python train.py --n_layer=11 --d_model=96 --n_experts=48 --experts_per_token=3 --d_expert=64 --d_shared_expert=0 --activation="swiglu" --moe_layers=[0, 1, 2, 3, 4, 5, 6, 7, 8, 9, 10] --router_score="softmax" --normalize_top_k=false --routed_scale=4.0 --balance_loss=0.000583 --balance_bias=true --router_z_loss=0.001 --router_bias=true --init_std_router=0.0128 --lr_router=0.00246 --vocab_size=16384 --norm="rmsnorm" --norm_eps=1e-06 --tie_embeddings=false --optimizer="soap_variant" --lr=0.00681 --beta1=0.95 --beta2=0.95 --batch_tokens=65536 --seq_len=512 --train_tokens=465600000 --steps=7105 --dataset="wikipedia_en"
Below are experts of layer 7 (counted from 0) of a mixture-of-experts language model. Rows are named router (the router's row for the expert), down (a neuron's output weights, with its number) and show model dimensions 0-95. Each number is 500 + 40 x the weight over its row's rms, rounded and kept within 0 to 999. Numbers have three digits each.
After each expert's rows: a language model's description of what the expert responds to. This comes from a sample of Wikipedia text that the model never trained on.

# expert 12
router:510528491502464540553577523473526487538513454462518563459468507444574529430475468578562532464531537507480598447588505477543475455437489503520559495521528477481530507505519476465482436535442552563513496549454541448519477518516541517458499524517534515453459406510522464458476564488513507561
down0:512491524550473534482518531564540493566460550492558412531520519542470472568490482513464535419507498541502459471440528497510491536475507533497484491530471483511473521418537480495485488483515490512562461433441484549505442457580473517561519470590500490561392524496587534466451508470474462558
It responds to: Common nouns, often of time or position, right after the, a, his, e.g. first years, the same way, the conclusion of.

# expert 8
router:535550498508509531500493467504510468475492515456516538496568548493511567496541485520506518475557514463440533414538488426481504452455477482486513464520503487469519487441463523529535525495468561537562509516438528398515533562568558459512510511517489513380474471597542486386517538487509462471
down3:470505486506492488530545557493533516430561442528465552428509547535376498519467450516439526558512531525447520573543402477496466550466496524467488467497462486464579524429489444536502479476447440531493528514484481532504496432479478556531569493534472548481552481511523514489432482459493535527
It responds to: Sentence-final periods fused to words (s., ed., ).) and closing == or === of section headings, e.g. ==Notes==.

# expert 42
router:527576625511459547512500531441528424533440461452527513442558528517505484494494516496512542467530554528460510446551495476507569523471514448500534469573497490527580494502470520487538504497484488555557524551475515430521463541507550452429470493523482425456523470577540497461546533470528445505
down0:391492560487494466513447522500517465569562460472494501511557561514478553584551479552514487475490481542480498521525566472454531482449528400445509462502447439487439552569528482476524524443547488541534466501537440441469548488455486548500472454524530500457480493534517500554521468552454550505
It responds to: Opening parentheses, often fused with a capital or digit, starting abbreviations, degrees or dates, e.g. (M.D., (ESM), (born, (19.

# expert 10
router:483538542489587509441527503507517506575406479406565509432484529516559509446510475580548504528548496503503493450519502443458529490510498444507485478563462501458497503493525527482549512587436574539520491567434521494537481508530522511501493489530527418438548446538501454491513484454533440511
down3:487511513475470506464526522436473488457409465479468480462438487436468566513558559519473509497546363524510552553499486472442545447447539488471459495455489490493500375448427529454586524518474431507497497499453534499502517491508496427535526528480483543496502491526507529497509457499503442508
It responds to: Prepositions and linking words following a verb or participle, such as known as, based on, called, including, formed with.

# expert 45
router:519516535490485622489469495465466450494487458437571550488511518498535515455499453499530526455533551513477550449513439405568588484418504481548526442541539471502518557467518519500532466509469516520525518547440516474491470544495469482497524539539544428458444472554527464455432531516535449525
down0:470488516487546475472596472506593522504427551511482420557456519514477492400584514545485457435499533485510502467454558489537465489488457488509445525516561556469575506523441454499450483480462461495428512432504486562455412469480554487522505501501508482523488526472551521531473496508447471511
It responds to: Everyday nouns for places, things and fields, often before a plural s, e.g. road, water, hotel, building, touchdown.

# expert 30
router:508594555457518513484507532473527444544420533453538517460526522548587501503500508474515510420498538526482522408518533510561539531419500513527512456564475479460510520498480495485475471536438502562530529554462548432507443527469499469496478550549507496495548471615518514515594510507471457512
down13:502535526508484574497519520450564424438477459475503493528525511557530562492446495468466528502507498549450508442462551525497510537527460477466565504442409533525500520530469538489442531466458539441501463454470573502466483488485420486456462514550514451508456480469530597493498406561475563485
It responds to: Line breaks ending short description lines like American judge (born 1951), infobox fields, plus coordinate symbols and Born:, Died: labels.

# expert 28
router:474590499475542528475558483482468508491489488503560540473589508493507557458467452510495547508506477517446532438519449455459550531485473511509562468617484466502498590493423493506509431471434543514477528491463521463536543548462507435503491505542516455426439474507502459477559481461560443479
down13:576509508439517481617498500445580502517427535502521504494527470541452572442497473558535466563574476482534551475596525486525475488564487515471482534500505485531490458569480520535576498452479520506541497462518484439507443502452516455462506526505560552528534470495484564540542519492572481505
It responds to: Newline tokens ending lines in lists, tables, and after section headings, plus table-row pipes, e.g. after ==History==, between cast entries.

# expert 23
router:561562589490497624509539585449529489527483517446528497539586524490517545451521508574521506476526541486467530465483499497548517484488468508575513455565487489477551481525491537537556475483396489537520493506476523467493383518453515440518512495522523480476512466546500549507536514490550450523
down0:475496508426533522482575495504482561448560476426476461507482465417549548465538474445452501569495458547533548522507404555524446537494498496477528529456510567515494530513536522494560528453541528526482486501518435503501474567576520511530537490480530487482475501391490416549546511524527501536
It responds to: Digits, degree and minute signs in geographic coordinates and table numbers, such as 22.92-47°N, 83°45′, ″N, 6.5.

# expert 11
router:494513517523480527513500530441498466557427522496561589420471549501538543455508450545542514465501562489491546436522481468539566503453498547533532502531507414478511509450499519494556474587486544538518460509478512456551480581531504442513536543553524465413535471551531546486441510493572488503
down3:469463592522540483526499475498497468507437573470490519482520534476507446430559533440469485542512541551552501459460580533485466523461484503565521532478555443557487471579454517424539499440493475518518458522557484475509498516534571516424461500468566501512505573508493512517577502473582467498
It responds to: Verbs or verb stems following a subject or to, often reporting or action verbs, such as add, considered, used, announced, needed.

# expert 21
router:519493534504479591535501547482533455528501390463530584448478553506502502455500498558534506454544583483416571504520480451517527500464469503589511495558487539463527515467531501524473435529442521596515490553449548456507464505480511472491515494543497514444429458525517484463468533467538454531
down0:550519517504537523529462537445478494448497602506500504478480548446575469529545416467500471528571456469526462497498455469499548440487452523546523502480514451539553515508508542531545532504493508484527552497519512584480466549563504518592500523435466364494522490517552515523460448464539469501
It responds to: Adjectives, numbers and head nouns after a, the or his in noun phrases, e.g. former, one, local, studio, professional.

# expert 35
router:522499528511579601516546491493485522548446502479537581469463545513561528424490460545529523485546575522485532420472512425505507538455507529507534436529542490476530548467504511514514485579502527538503493485474520466535477551529467428498530537564520444406557459553513536492456498502570466488
down3:525476436469426542503556565469447508523482470498596482475554561494474501456510567566535472491495449529469481472505477476482531466519434504553519554551587503584536482466506479522546562504489526526566497508544464514513545548466503530459459492482484526480453460516516421484507443462607456504
It responds to: Past-tense verbs, -ing forms and prepositions in narrative sentences, such as breached, covers, attended, signed, along, in.

# expert 6
router:460496543455499571461445520490515428518493428478524504527527496436524526458512419561536490497528528463514535500578510475516567522470464489545525490541489496411565512473407575449546495555486585526490484572468508502511508523527556471521461555453529478487448485515481491431533558517526445540
down0:521510529449466562469539507538523444493423507505542536473528586511458479434513573515530529546493523520497507520440530525515517585531498500473488497527533490489480461577529526529525450540461567457472533450500599542446462492489476569443565484519435442480462451490473467560466509513555451436
It responds to: Short word-interior pieces like he, el, al, ra inside words or names, e.g. Physiot-he-rapy, archip-el-ago, finis-he-s.